Below are experts of layer 2 (counted from 0) of a mixture-of-experts language model. Rows are named router (the router's row for the expert), gate (a neuron's input weights, with its number), up (a neuron's input weights, with its number), down (a neuron's output weights, with its number) and show model dimensions 112-223. Each number is 500 + 25 x the weight over its row's rms, rounded and kept within 0 to 999. Numbers have three digits each.
Before each expert's rows: "comes after" lists some tokens at least twice as common just before its tokens as in all text; "raises" lists some tokens whose logits its average output raises strongly, later layers aside. This comes from a sample of Wikipedia text that the model never trained on. Tokens count by the router's weight.

# expert 0
comes after: " the", " a", " The", " to", " is", " be"
raises: ",", " (", ".", "\n", "-", ")"
router:482487429518509468497510528505516473513528533514501532464522554509486526520509511519492482509511481487466507489510499487503495509516478500497467543501460515506439466507519501496527526429522514469533505506504496487487448509465443508475502429527497521492479545496516513457468532479514526479520549516514565528479486503539511471551473491514
gate0:495484485453511486471550546489453511522480541476537509531486506524497534464536470522567469530530476502479513520504484512518488517532469506511474499503484518472518460484456543567489530521518493507486542518496512503526518518524468457504497493522485480458502470517471551468547538519525538501502513465497488502493510494508476493539528484490
up0:552550474532530513517508447474487499508485486521478469514488487538484476470544513538472500502457507517523493485486509502464477511491529473487518512450488488511476463515515514528532516488443515520432521489543517511503447461543528502507473502521532504491476478489523465518470472470503490511462494499490483518493511472458489512517474507513
down0:490503494465493511522506488463438497517515517522474486517536479519475529480504488519551508532471490550535531520464510491481529489505509493462501512517512440496539513510471519529522519516513426454510504485466529548488535524481499492441513468555470528477502514525529516463538506521493509528501508501489501507468524528486509495489544483533
gate1:489487504488451493539528529511442493468501480514501502479518494508521456468511515495542406559504480452503503502528489517457487538478494518516474522509513494500520502503500523469451485518461497476529442472535518447516537499494497498477453511475465514510509538481506480469481489507535511513513466509500499491496494494516490542492491528525
up1:505486534492439487555529544499479503486440478502499479477531499519509483478520496513523478546535481511454504483538510496459477501517495530508447476525486489492521518479497510502448506536486465464499485504508487475515538473473480504504478489460475537499516547485532518455461505489514514465501488458489504477483511479528514546487491542514
down1:462529541471500495498512458472516521497468486440475499478477472508490515541526527524492501523466524522452449506499508511512469514494466490522523520526476473555475449524555531529535507485529450494537485488492500488493559513500459523524503517487478489448508463516551522537495484499487486461519482512528526496502500523508473456494526482515
gate2:483506478509556499507488494496519477514506475544493536488474474450504521527500499491493508473523454463574436507482504518513517491488515497533526503483562466483524495539565470523495513491497524505524538487537514481507503539496512527491468545474481485493482507470535520536517519536515443535437478517490548480465522522515478526499445514480
up2:489487491506457460476532503533531486448526531484508474492494550575463505484507526482509498565515490513455524489547446516495520519558529428510494474510462501507519475473500487512492513529482517517503463476489479509502507488492539512488529442505486533517541493498514526509509492447512522491503494495513475520507454503520504508504530537499
down2:493523484523528491481498515506491476525519455510515510485498528531502523498470498459503488505498502491502509484466521500536503477482491531535518502466527481515519469525459487458500488486504483509492523454496550513521518507527504497468475507492486502527462476497527493536470502467508463527483473519483477517445483502533495510457488542456
gate3:488465486481536503503456478518503500484469512480512516509462451485482503507501503475451500485492478486502466541485482559481521470473501500487503501490463465525514516506497460522542469498493490520513501505505507488508506484483479483496487473492463531475491486513462535467516515486527526507497544419533491475504498525477525482476488510513
up3:476447440508491520466507490508461476462496542491508516504542548488545490533506497509504519504468473500511501515500436526518473508484506465467512541542494499486527466535530517486463465495518503486485471541465499485485453474496496509463496510452492471463508502504479519507517525492477515551510487482476481464489512552499558525505476481458
down3:512518470507521473530550493496492488540484551477506437484534495504517478509473459523490500562515497531497499485483505484501479478464498426545507470510527481505515532523488478515494528493494544486488495535491492508476515515471518507480512506540528516450531496515497471476515521462479506508503499537461521483487511452527487442513538493475
gate4:531507516508525482516446502518496467553529482473493499515511533549538482476472518527519499491469531506556520519488481490468506492543499516460524469477501482492493501484508576543519500517477491486503496466529499510496503488465476486498501495553476478498503469485496507483471501507488549497548546504503490532515505433504496496523453472462
up4:498506524493515563503524532463513526535491503506461534528496483476482501500508528450532506548490512509567466513556529506463477501499471524497544520488499488487534514522464521472507498523494511509516522539519465537475513504516504503492546509516507468496515467483523470529512502470537479489479499519477531487467476512471503531524549496467
down4:447503532489498492528489473488477427532512474470539468520505499536528470478492517467530514512491490478487512474544523518480535553542466494485508515492487479540520503495507505519505504506516486466503520526512485511500557485471473531544523530518501498510489500500446500480516474529496527432498477560522528510475514464497510480492516533445
gate5:525487513515506466463469482542475518498550533519479468477539499499548505489472479510538502454474527511475469496481478465499461523524479476488473511479512516506514456471519488515533551501487478500504450547492477478504512529469506500515508482522513501465490486477482483498508511474495529482478508477480503485526494493526527490508496492500
up5:482466545485519521507467460516516470464462472514523494526510502468518518532487562536469485527508481499529474452463498538510487469502474529495517474510518488508522491515500525481542463528465532522518519527506512483522410488520505474536515496536521487486489504482487523540455488526527480504532534474517483509529459508472470519484487482537
down5:548506519508552514461503496500447486486541491509489492532484479482470485474490484480495535494488491527478500518499504490495498493528512524557488468526510519518484475510522478516517500533478486508464528511519483488484509482470536521562488467502524521522493478517498482473471495489506493459496489530543495524513504494521499516492505561491

# expert 14
comes after: "\n\n", "=", " =", " a", " was", " also"
raises: ",", ".", " and", " (", " in", " |"
router:529460505489504483505521479493505471525504507518507541479506457463508502524543538508489499521482500498560522512475524518543478508495526506513527462524522524515518518495530501492476456517498552482480495464522499503472454523516519503504516526533482441512477496520484532490515530500502461524488488494490518522494515523463478511441497506491
gate0:494516530520485505509474502492492504471490495498473522497529514508510508493495485541508491450490480460477516549523544490505517499503563522490504469472507520446525480524491461518522515486510512482546502491488448523493505485492464530488504452506502507510493482480482520462433510499486501519519510510544483522492460547507493530482450497468
up0:496531488456504502497505433490512494511502496481509471502545534506503554516476497504465494495505501528518521464493544495488509478471500480528484501461489464517513527523500471496446493485522502551465516444521519497500506504484543488572510503452487488445528526471480500517564463498539526481500518490481529504562474446459497505508494553494
down0:501502506484492503498496522507454511536514504533481470460494508503453538472488487504532503480558477494496464509494471486510512502489506558491501473477502470505480518477530537530493487494517482471520516491521528534473492520509488501523521487496465512471504558515509525525508481522495466539485465496512509529529507467509480462471488505516
gate1:496483494493494494560492464531519485484499516526518482469549512500503497477496477508553496510492478490528548545526489508516515520522505511536443519523477473497526493514484526507522509514553519471472514535448470513519522458479562483483511481510486500501492521490528536484497495462516496525455520530491487491490489479474491455478497519508
up1:497515532523496495519519489519507479452527486488490515494509471493460521503505477458485501539492462490518506518461499505472471471469485485534471487502505465492571522509492505461508501478514517530519520483572512489497473498475479515508519486533497478459518458481501483516499482513490500498489469483541510501540520518488556455438511484511
down1:489499510482501501498534507501510463455469535504515485518523497490518503493454520528469505519518513515450549529527474522499482522548499473509500454525465505461466505522421467466471463496487471501514459521501513493512498518508491489479545433469493496518534512490472491489498458472508555524519525461474514489493468534519484490544520516483
gate2:532490467516496486518489483535503491438505483498510469499513483525534513497528546463544515529493450504503525507478496556468530484461510469519507519488502498488469474451518524465519509510484547492488457536489484489561472478496521505551535534478500470497478461486458477537509506482536501503477486525514474457461505523530500570460539517503
up2:517511462498473444551518547435517516518508485547500480484468479494474522437547519467545504463486469474445498508528488512500486496518444499464517490457484552477500501513503470479509540473493465511524491512501520485468474531548497483509506444498527470530504473499521500504492461543468473518463503478502532515504526504499455513490526459503
down2:508496505473483492517503515528544503506491507522495501498475508501487447512491502507512509481501508513467462511517497498522506479502462516474492506509522525503506529537467468473522497443482490510533517517474502535492523507464502466509431461487485492471533530482534544498490515472508507515503550513526481487482567517505484479485536442561
gate3:465491501521479470483514502525499537507511497533501526525503526502512502509462472522524497510459474490504509490481483508479517452500514465545505510494470500472487469450502512555527540487471538471484490536517488487461478537549528499505535520504480516453480506506497469519468477491472491526515492520520483489477517543494499543521483436504
up3:505538470505457459542516484501484501521474489481515530469518524470473514506510535470517506532485476529485509523485456508472446480510508484557498500542512486485511481513497523526541583490483517441514479487464484473465526515512539512460497531499516470484501530512548495569479507495508494523527512456504474492482522519470491535478486471479
down3:533522488510496544517526495514491519515543490514507547496484476474538516467501527473464486496522503486490555452522469470522493550485518452535487528499480484518483550518469532481485483501491480506517513461501496489549476520499508514495425493471512461531474501454503507444498461544476535477531477470549502486489527522437506507521510485558
gate4:505490492485545522499514502495519503513516478543558529525501531527489520513493488499507487530488467495577489477569488495491539501536473510527481491509512488500500521471504450471542493478469460487508514528546524519462484516483520524453457491532484478512521510515451501493516519495499504490517460509471509530520500507523518484543512501528
up4:527506482551502517488481514513464457501512501516517467494483508516513436481494450486547501459535514496449504530491493499478510518493501474538499517525491495519492513520543550512479483523499501493498507463516474479454486533510497476453453508501511477503522533492520474477518525479533506501438495537482495538472537500524438467526505484497
down4:478472493494510488508517543475525514514492485455487569484510484548494482510494484479475525532484513491497488492460504496480492487494497478506500466509486480496504491476494495493538480551525495539495516552470501477487510492469448514443473492477507525470468453504493491524466495505505475496472502489511508512534516479522495487519470513537
gate5:496499464523503492458524459481510492456492519505510546495525528489515511532491501529483493518511525491495558470503510505520523514548511486478495487525513512474504467502483501518509482474503518504526496432469515517521483485482491520510543475486497516498496489529503484506477534453514447499533532499470443509517544523523489462501490516493
up5:558488510506539533487490507483480517514496497506502469464508486491448457458496541523509540516474466523501520517507516478562460524484491533496505524490491506502500521509505519485512503463509471510491498490498520476471485485471499532497503494509504489497505528503539495499469514504523522493504461486473511515502495495534500444497512507475
down5:497524460458500520503429534481545476500491527449478538499471497474512512474499498498495533520527527462486471488502523489511524480480490486486531469529510541515477475507504508505495494503509533515506512512469507519509479478535516556538495508482522515484449521532533486477501491486542521507526483487462471438501493494519550499484475501508

# expert 6
comes after: "\n", "  ", "-", " 0", " 1", " 2"
raises: "-", ".", " in", " and", " the", " which"
router:516466566458486507531440434498483502468492479468515483489540468493514489544504490486516479493498484551498497534483504506473512556512510563534518492499529455510500496498472523495514510540486484476455531496523524513444505449508544465523497529503501541501497468512466502534496513522482548527516502480486516521516477529474476486519508516502
gate0:520455515485454471485446510456496490588465459514505528540485488463436475539463526513474503509476514502476521506477502503504490534546485535511479508470497473521492481525512469472460498502519455485492530500528504532497531493535474512521501510480474508523471544469498497504486500475554499524477523496468488473511426498487480480506492499503
up0:541491535475498547530521496506513498495519521534504518548511492490498505481516503523472473483465525479450539539536470526518532519508503516502540496505532528572497523487502464484496506521510504537522536524481498481518509478500473476503475517432485474537477519523439476494442498507530501507528499507499495497475477490495467520527521463484
down0:485533540525500508497494563476510481514472503503518517516488533502506474498513462474495492483471494468521489535515511483499505492515481503495480536474478523474490555504457483512507499500505517438532499573504534508502487451521482564493506531521493511539522461467501515464500523518535445500481502483516529533535509490521482522516517538498
gate1:470512512508471495538505507491507490528479498499501449479524443479516477518441504478542519541506505489501488520505453446509502481496534457494478483527500466500494506455505506530502501478506488518517472482462464514471472488468507477510548500555504501479481474533463540525493517502540511529538489526527530461497530512493467503479469517496
up1:502529490498460493509514504471517493480508455505529547500513494471534523479518473483489474480505488467470527486478541490504508496443528522469524462466541549491512466496446476507487532501452487516514495473489546524507531518459484522520557462503509471494479531477481500488480485441530482486488547485504505538492500465489568448487505495489
down1:426487488558504495551518492494537499509472525465466487497509530523472488512511552527474498516512511501486474496516473503474452476507504506438461494530523455508520506537463489493514491477497531498509512510512475522503485458550508490463493473467505525467475501522493554449483460510543504468512501516492507462508471506476540493502497519471
gate2:493524494476448513495482478449548480502482494527523516505504495523473523530540489498467498508510462473516533496525504495515569494495509487559473501535513510508496529497518498539503538523528496463460532500491513485490492512479544473481481480498492512518471483513510504512500488564473499504519494500470498483519499489498521482500521520473
up2:523521508507497465567497506519529494483514454450492480518493502498501535523527454475498521572509500508491462536460479502502470530492480506503486466478498498459514528528484503516429505511513522525464470524490531562485526491510481486497482471508528501499500512504501515538539493523475534522497533495490488503513520530504482520520519489507
down2:485443511471494485476498504487498498501467483509546539515483461499500539464514473541515485496498477497479496550553503469468535522496509505495476487504502501497525498480500496491523522525471512538490533477527469458532506498508479509489514513480471551500529458524549494528475508533510495471500492536542502502472492481505492530487498526497
gate3:503522506516525493458480499472475505489508561438513503527525495547485556508585481500472466481489507504507475504497462475464496440487524503483512533483506486508448548488522491492490484468515478497513473499546467471504520523500500502501525513505457463495462502487533514517505510480518505548493514516530487560459496511523494489519520452510
up3:483482505497495508549532532465492493471509518495484506503525491515530488516482514533472491563528476547548549505530457483472473493497498474502478515534515537483468511531470468530523488495488511507479472512468475520532448484535479437515526505493421522513445506508469505513525535489500483488526511461525490487496529489551462476463494480499
down3:529493519476468490509521506500510487480509507494459526458516510488528461472490523459473496519464509518452529512494490488499454529530492493532531485552549485506517499460473509447448515500491514515465528541510529473529486463504520483497493518498501523495543524485498491487516480495506461524511490464483570508515485488464508519482506511497
gate4:488501485469524531506538450479520527456504502499489524481507499525486508515511503504506503530476515482510481500531544482483508541503474507484487465467544463487520461486473509449513511503526518525475497476535523490489537493544535538500523522465489543500495511490498478486504480482506521499489494491492520501563481539485489444503509461492
up4:507506488512474454495521480463479471487458501482487471497508499532471504521537495529467481543506512502551504504520481441475514513505470508477477492514473503482455495469528503483494522510526508516470486474482508501463468479529514511496518522490457489518516473546482463494476496480461532483504490506514510484548504538452488534508490475497
down4:475532537506570507461532511519491463485499520476450511491480478518504500495523487490542511492536497542533525516485494487471482510519477478502493502535497574545498502519540530452493519520532503495476482508495478522494500517475482515537492504484482482475512513548478513528494530501505556494476486510538498455527486507496476476509542475493
gate5:453587526469519535505521512486519478480521496521509474466520457491496444514456524454529524539511516518494503521533534511496524578473467503529494511505507501526495493500508514474465508505496488479514473504540514462510505443511504499513501499489490505573525506475476483530460472495472528495485496487501491475475512491478469490468466536467
up5:490520514492478480488535532511476508507476531482495514504546517467540474468473473524472538471547529526486479556519483510526530545537479498505461533492513468528521464458527472457522445562521488458490510514537540482522497527482495517463508472479499470503474495484512553457469494471516490515492436460496505511494491470481531474520441514520
down5:490509521507473471468507482520479517500461464484471503450518474499541494506453497459503468544516535525533490509497531514519506484449542511478509475462508514473545519518530501499517471480481473540499494500497495497527511478521499451485519482535516528484510534489487531473436486514525463468505471517454465508428530519526491533513487513477

# expert 15
comes after: " |", ",", ".", "–", ":", " ("
raises: "–", "0", "5", ".", "6", "7"
router:430556542528495545511491559518541474495509461473489474547429487548499466483469442533504541454486496489537498508516480477481550436480471508517533482473502461503540553481474548506502499525530505502509521495458520500484451503483490496501496552519474520492472487482511457503485520479478480481469490513496471524515470514532504501531480487466
gate0:491494478514485569510418498534493479452484503511504506507536506523502531487498452536486487506471507514506486502516488514526513478482487493472468478488529497505447484499494504449544515529501534503476475467536506467465487458496500507482474567519495531525472495557500490501523521502519512528471474511458494476457531499481490520508459520531
up0:505483460495488511510493463471469505506498461506504530531526503489481499498538503489508493518514490531495481527505472508515480463511481523465533531455533456513490478493523484483515500447522503478435506489515555495521475527515470447500476520496508508499456518500516508443466518515481494510495478494463523491488499526469491534502518495526
down0:494498468514495470509525450493507454487507507512481505485459487496517487496481488529504512511504505549505499501490451477516493509446505497497502525463471524532503495522532510468497486491491523499496510478522532490512517535498470506482441481445503494536422517512500486531478503557515488509533470486474512525546542481530522535533469507490
gate1:468479467484461510558487496546516470472503493515488483525538506491497519486463427523533517524488523524492503499519487488497520500457505491486515479457514480490509534464521546479438534509537458503503508483522496529519505495501503462462486476480456509500465518533490506540437460511476505464460522520489495541535490533501492504510516493514
up1:502554548474507511529481458508459517524482479503505504512509472481475521528503519479479469500466506510468480536498497470518509488463498501494548559465499520494521516529481515530515498465468450528488516516451501535496497505532511505506469504477517508474517525508485502514516526476515530463479502506524493507540477548508487555466461508536
down1:499446484513524517450499487461527508532479512446481475509497522525523509483508528480487464498497515515522505492539521500521468525489495520484539515513498440520526534455477496488487467505531513494467455449510474508517532489481494489541505453531512466515497503510485473477495493480486533467496494483515506514499470464503487479487475506525
gate2:518526530473525503475490529491530485498509469479494511485543530531440548483488531482508530494473532519503477461464516518488503510463537505528520486464500471506501544518504538492518527506521488497490481515483515532499508530522512505559525469506528517482426519512515547509542497500433523507487483482520504515530506493499485465497497536474
up2:507499501487531451490496497523523500502512484463479545468527500528452523514524498508489498537527509487490523495505467506517498485530537484483520487475517464520482491486502451536541531473515507512509476507508465476521522451529478467501495508484518528475501510515518451537485513463453510519512502520518499506479449529502492492467452528474
down2:529509489519468485481489515525529545553496489538517496500510493494547487487515504499515522484455487481519500471525449456477477506483470498471471498472550502507508523461509486477511469540505509476469520522539479503480484478510519503527528479472489513515513475481525480482468502531506500553512472529507497482484490481535464532488523505521
gate3:501475503543497491474536462514517526538513498478500467463528485527522491470478493448496494471517478505498543509496490478466508490494513500539505483522470485529520528452492534466494471514466528533515540503502494521472508491457467507519459503505501470531548472527485479505465532507494504513472499482516482450513488468456508517477512498495
up3:530508519451527514478456508538498498489499502520485518494505555496516539476561512522464507489486509496546479495499491524512511514452511500507536527509534485515463481560486493490498523486499516497517497515474464495477470498482496539465493512497509527513474506488530547510511467488532493528523509527491502532484496532511525491507517507491
down3:498466490508505517483556519503496534533456487469488481461514497446496490478461516479488474509491460482497519484503484519488521516530541486498525470503486464514490526471525520455515452504524496539513507539480530523522530526489492468525462539522471507489502527462501458519544526463488483486440534487482512494512496495478499506460503493499
gate4:526512505507501507490480495557498528507482460467442463527469521540509473522510492508475518505498514497487518550487530516493494452498451501466521443458515453493506487535504490521468476503514517479489487485536487509518500547508533485486490509498531477498502450487519503508522491568479484502485477494463522496486535476534469486497487520509
up4:475538523447486516478543515495542490518539480490473476518482471489491489486485489527509515514478476509542439494541577484511504499503501489458490478497529491486474498511505486489529515485510479495524483508513512530481452510462484505473501475512530487507457504546512514485451534501495522502523509485493516501481518517496513521526505534513
down4:502495519486518471514474511520504506497452493535457499538466489513494483522470536492530513494506542493520506481499510469491489513490487505528501506540473506487492500494497469526480546517506513481509523472506494504508515482521453526471536508515494516488517557504475468519534492498498507490500459549525454500522474507573482508528485509517
gate5:493523529520518528458497506502467511471489496499560464516483511465519512526479513479474518521493473523495506486518508535497512557494510518505480496499507514518489520511461510481485500539488495516505494502489497498509522483498503489529505525525525499509525506513506523517435481517475520491517530489518484571491476489503500469495493495455
up5:513508484533507511486510539541503484500455506482502506508477521510525485494541505519502546465478516455503463493506482499521512488477462486500504509530507486505468499507522513482450518483456509515502467483487510505527505478495472522481466527473505480471486511482529530506516540526523528483507530552489502454514508461501527524506516472529
down5:481466537466526510507493475484458486496538470550515495494507477470494512532490504488487491488548506541510495494521511484536509513486531496505483519508474525491486447455449452509494511490532529519503561461507502487415498495466523464512521481524491467456533422510518501512510495510483502511503519466500547491499504519547485488453480473504

# expert 1
comes after: " (", " \"", "-", " the", "{", "\\"
raises: ".", "-", ",", " (", ";", "s"
router:485465396504548481479532543554515534492505554539500523480512560447486491475512486492493493477487446475497517475493476479516521493529470507485448547495520504494451467504510502475502531498500528509519512501531475510501497508542452516509505466527492456457459540493493532461515493489496483487483510508483537420460528501491517484514460489537
gate0:487488518493522521491522524546483461455549512511475530495516515496507461556443528502550487503511524452489521537492489503497446518495497460498494527516506516496495474532478513524522488539540493526493494476514491562484527474460486519492506543467513503517495470475499522474518518463528492489521492512511506449470505501474555541529475474520
up0:521499503477484524501509534505530506504489525471507477511517532479494506538459487490507512467483496493527534504508532484501504479483514463502486515520526486535494468496510502498491494563502514495510476482534495539459512471522484478479514524482548492485481488500464506464540561475469491537500507499496509522438478535513521527488478498517
down0:472539525520533492554524510519486450455505490488538491481515489489483518505448529495507485475505516499501486546470465522461471486518504505571502510494490504483498470500490517538513498540481539515485521492460480512521489476510487515487538518538454535524466505497538522459504564513482514531452486503497464478504493503493507525473528537532
gate1:489505533557457496520502531503464496515478508513543513482502512513484474532500515527499520494507553535496476509516508497515506517502503534442508464472514501499479509481495479500528526518531475486528530493490454445506484506549457563526547423502469491503489500523485518495519496491441513485547493481473452497516546496486500435514528552548
up1:483490530539507473521519501539487477563473488510531542479489513492503510484502481493496492477492479495528516498531458468509519498526482518512473520505500541507486535499441507500460475523497523546502481464498482465512466523518503493523511496479507486515510537525482500493522505533465493483564495473502512539478478500480505492492461476508
down1:532524476546528485486503511472479476512489496524545550543508483468461481495473486492500489458485505500520449502525498510498493559487520491467540507506462489466545483528487483499440496476467508482488501514466488508494534553520518520468501512521484512554520487502510509478523511502486522487500502477554515502482460507508450491516497523509
gate2:491526486504507507465522458535518523481493519489500505498503481523508489516514493493516465512507509509504502538516532523537499500523481487488507545509487486443480489455495489465472502568495493468495492518512476488505495538511466535485489475516486489486543516470492493525479491505510479505516506499472506497532500497493539485492492491490
up2:477479496523525444517508528541486508480503488504497528484512479471524491503487538506495478506474531556515478482482523588507505492478523532554484508502533450471489505496468517502529483487478463478537537471451456492530492524470457529486477463483472538485538493505499530480484488518530480475536537498509537501508493514506542490502483486483
down2:485495482496482453496513498543479484486506517489459480516511490484516453469549493469508525510511483510492446502462534493500526525534496541487528484512516518512520525501500517499499514504507473463476510482500473522542457541452489527470523528506469492490513537521508488479503461488542491494499512487458521529514480495508496501487442483479
gate3:502478486503517462471513490534502521528470522510483459519505547542480510506533508547545478519502452490482499468497480550534513471503486500428454489474473478466487465467505496499502523500516517521536515523514507491522469460569542560475516503533476514446495473482468476499490496505488496489491530537528499462540491500501510500501498494526
up3:534487517505514496507516499476514523543482457517511551480511545538473489475514512537503499526534496493477476490474504531474517478504490504469457490475529500494459509466502493521495524495511525470546500497472480462519453492532493562440506493495477507470469476453471478485501471496532480484454521502520469474529517495473537474491524503504
down3:506496495516497500490459482493494512554466469522456477473468478486499496516482465494489502504457493482486480476498533491500512515505474507494490457490480475535516469469532462480500536525529482480490505542498477459494479539520459521556505538466457561475515530471508563463534503493500479488497537448490462490510502514506533491549496501551
gate4:488503486494472422519472505476521538464459507494491483487531479493533505519570522445441488520542500498492505499534538522521490480508496521531521516484474466556514537537453465548497509514492529502506493512497495499481567517486476492495480545459500509486479524528482495493512530511512497504493437553501496506498577498506477523512483510541
up4:495479513537515504497519462491483539482453483518543489465510526516505517525462532473515487520461498497532491488455436509456505519481485523479481474514495471511511462501503554530520507479490499457528511537489456496442486517468499519449530489492469493501557512508469498510528527539500536525483504516483488480478503462525472505529505477448
down4:479508485478494476473507529478482526470508522499509512486483492530507502475484464490533523522448518501526491465530483496480567454516514459481499454510514500494490505502483513500508550501495462475502511508465509511481488496493475457483510497512466523473485490519479539510497503543495520491475501515536518501537506497470492490535525502501
gate5:487496501507454516480535411470537479555540498504490508506488509547523534486482525515483488507567499508490536494527501482507498477475505512490497518514486515501518500501491488519480498461515512533502504524506500502523533488519471493519510499541482526552524458524530495478516483487541486512498492479490507482499522473509508503477487504507
up5:552514470514497522468534545499522470506543488474543473531493499466506503496505489508509495480486506495497455503504533535482473466514546516523535533535477498483532457529500514485504520538512461487485525499493515519462505480497523476503493511479535490512472510476483485535517518531480471516507509502491514556505502548495509511487477537526
down5:502490505518520480535505501476516488509528490486512515481535531509511503489532464451492522518502517500481504487474512508501494474499471476490493506557498504490458489502502479483495466507494551495474485471526487520491525494543472472466552462509467513533507499502440545517517557505462526461507557495489514495521525491542540464526513482496

# expert 11
comes after: ".", " |", "=", ")", "|", " ="
raises: "|", "=", "-", "The", "In", "St"
router:490532516474524482512492492467505515535478522548485470541467442481501494471490517496496507532524549523491513511489477484470530423482489495542510524529481525496501511507527479518488513536497497479505511529481435515511535478521505440458503546513459530527475511532511516480530490469496501545492459459519461496473523474529544530478471486551
gate0:520482496500490539484491468511471492525502526475470515508490507529513505494500526482530489448517502495523510495487464509509482487532518470500530509505498453485494524516494498497474548525480520513514471519488488436528507438485487536549484520555509443544477556441518453525506518559510473479481483527561542508473528497490516495524520515506
up0:511520478472487506480482448487502497522569499447464500500477515524470511523509498494497481461501490533478498512495474481526518465483468516520506564530546520504490514546498503523506477515495466533467531509487482542538506513507491528545478519501488510490527528503478501504487487527532470502499488520501524507475481480489475499549463507490
down0:549541487527488464542493522471460469512483497497513503498508475526536538511519500514496482509531491500486514549527510506452498508461495509486481488501502482516513495490512485504500500565500519512523478517514440498467443498536531491482470487541479498469492479485469504502503476453523509532507519534458470509528490466490493525564532457505
gate1:495497506475463505490433490475486491469536465515504486474505476491486495512524510454452538477502532508538512471525539488438527523525466496527497499519492515491466495510534492480482485497509525472481539507489503537536521496486531455557503470507503487515488468532472486474517463525497477479475513518495568501495538490478446526507498500533
up1:468502519479483531520474495430505444512487514494506441515519492516479465506536516510537523502502489501513496560515474480476510486518501509527476503496505522520493485480485523482466470487465496489522514467496477503496523463509490488515514509489521459522510499483530471516482482513473470482487492505517511519513471526462498497468496493519
down1:498525473484499446527545518521504503516475494480472501506517511471476456503551536470488495521487471485508502471512475505513453442470564504534504504507509487480504540517472520477494561514501487498538507472512512478507515482497534516438500514474500435528548484452518551512505512464499507492526491502512498461481499498526493500468524463507
gate2:503477487519522494525491492495492498458549520530508493581481494492506521502470494490521506513550500470519506510532569528467542496488496479547467511505492483496521524461487478476479535522503480482557508523494473505479505503507496479480529524471482529525571494511453483505540525504478487512500514479502458480485480507533524442440516493480
up2:503494517466461485506498470503487482505489449471503478457531535534492513530536491488491471508486531526500495496465455501505464488494532515427518491462489513506474461520509528518543468458452517510473508511476572490511467511533489519497477478489508477449481496462508468492481476502504523484507466527494514507533500480501498492527533494522
down2:509471464529499495482491473514476466463496486501483490513515499496543503504481529487503522531499466490500529513496488470496536474513492447505513539528494466499510543488452463497506511488476479495537484447475486491496541492514503522473518515525511542471544505556510466509517528488488499490520515533505446474470496543520476465501521504478
gate3:487474498513506481483521501466477498514563496535516501481474545508519453492491529516497539501527516507483517520495512531519546520475482508500490499521530510500461470507490452536464513471527481470489487494492499560542520480532489482486488540482487501493490548524513503476491562476492534456496455461493495526504463479500496550490519494527
up3:526542549501494486450504517494474513528494498481533472530469494459493512477478529528490517553518510527480493482501525534488486549490488513515454496497508503531497460497542487496496453498525556481488450458483585505527521490522476517479492526491505546491477504484490502463568524525476553511519555509485563481535481511470462502496510495531
down3:467505506510474542506451497523555471457486522517480480527530510481480480504495518478519452479489529475466460499504480476501469458523547521512499481494509509512495478514501496505563488524449524505526500526484496470474483486481479486534501497522468544513483500507477459504497425546509460492504485509518466540477533472499541496460453498477
gate4:509451520531519502507532492511485492485492521473529491499461491491506500467523496487474499513534514511486532515457477538510489500489524521496576473505493498513505503502511524515504502516469502525484515455502525481504470480479498501527489461478510523499494492504470544512467517474521467456492532540528506534474483491475513557508555511477
up4:484515506495537458467497536517518511493486507503512481446491459513517512479492501519532507441485488517447496497475505480479458487467535503499471462502485519555493498443444539541481535517541493495487496489523517506494513525496529496475482531479486519523487514522512473498519524476509456537551510495514496487479500483517496527473499524448
down4:511528529492538480470479517513521484477499523480473482479464483542467489505510511476496516498456540502496497522523463492531481492495479506503490530485487523560541487504435501477536545485494482514500520469497513481451516519496459544499528529520485470505486488518472500530490492462477433535516515534466506493452461515466472534508508486511
gate5:532478451475505494509524501481480494468510495472473520514474511523494497515489528480511456506528494559528490478494473501522489462519508518501498494502493481489546454517510485459502540486478477519480493428460498522471484492488517505511492480496478511508523451492507501450478524519467523490478457491523509482514503460527488506519478507463
up5:522507522519520534490540548529501477472517453456477512484518508470479517461531515562534455515515501512498485471516532470510501559515520521505514576474465496504522534476472520518527464503499512490503506393495494515454534510530475484512490502479454501514484486488524477488494510447472514481462512491517520483496459476498489502477514500533
down5:478506544490493480494502484513503490502475491524487502487493487503504485534483494461485496483519486524483459484450478473502507485489546523453478511469506451507480495465521513531499504492499517483493541493502505541509484522500503507545488483515533450495479489514512522463507501507460509526525487472523483492499509495476492485484519558498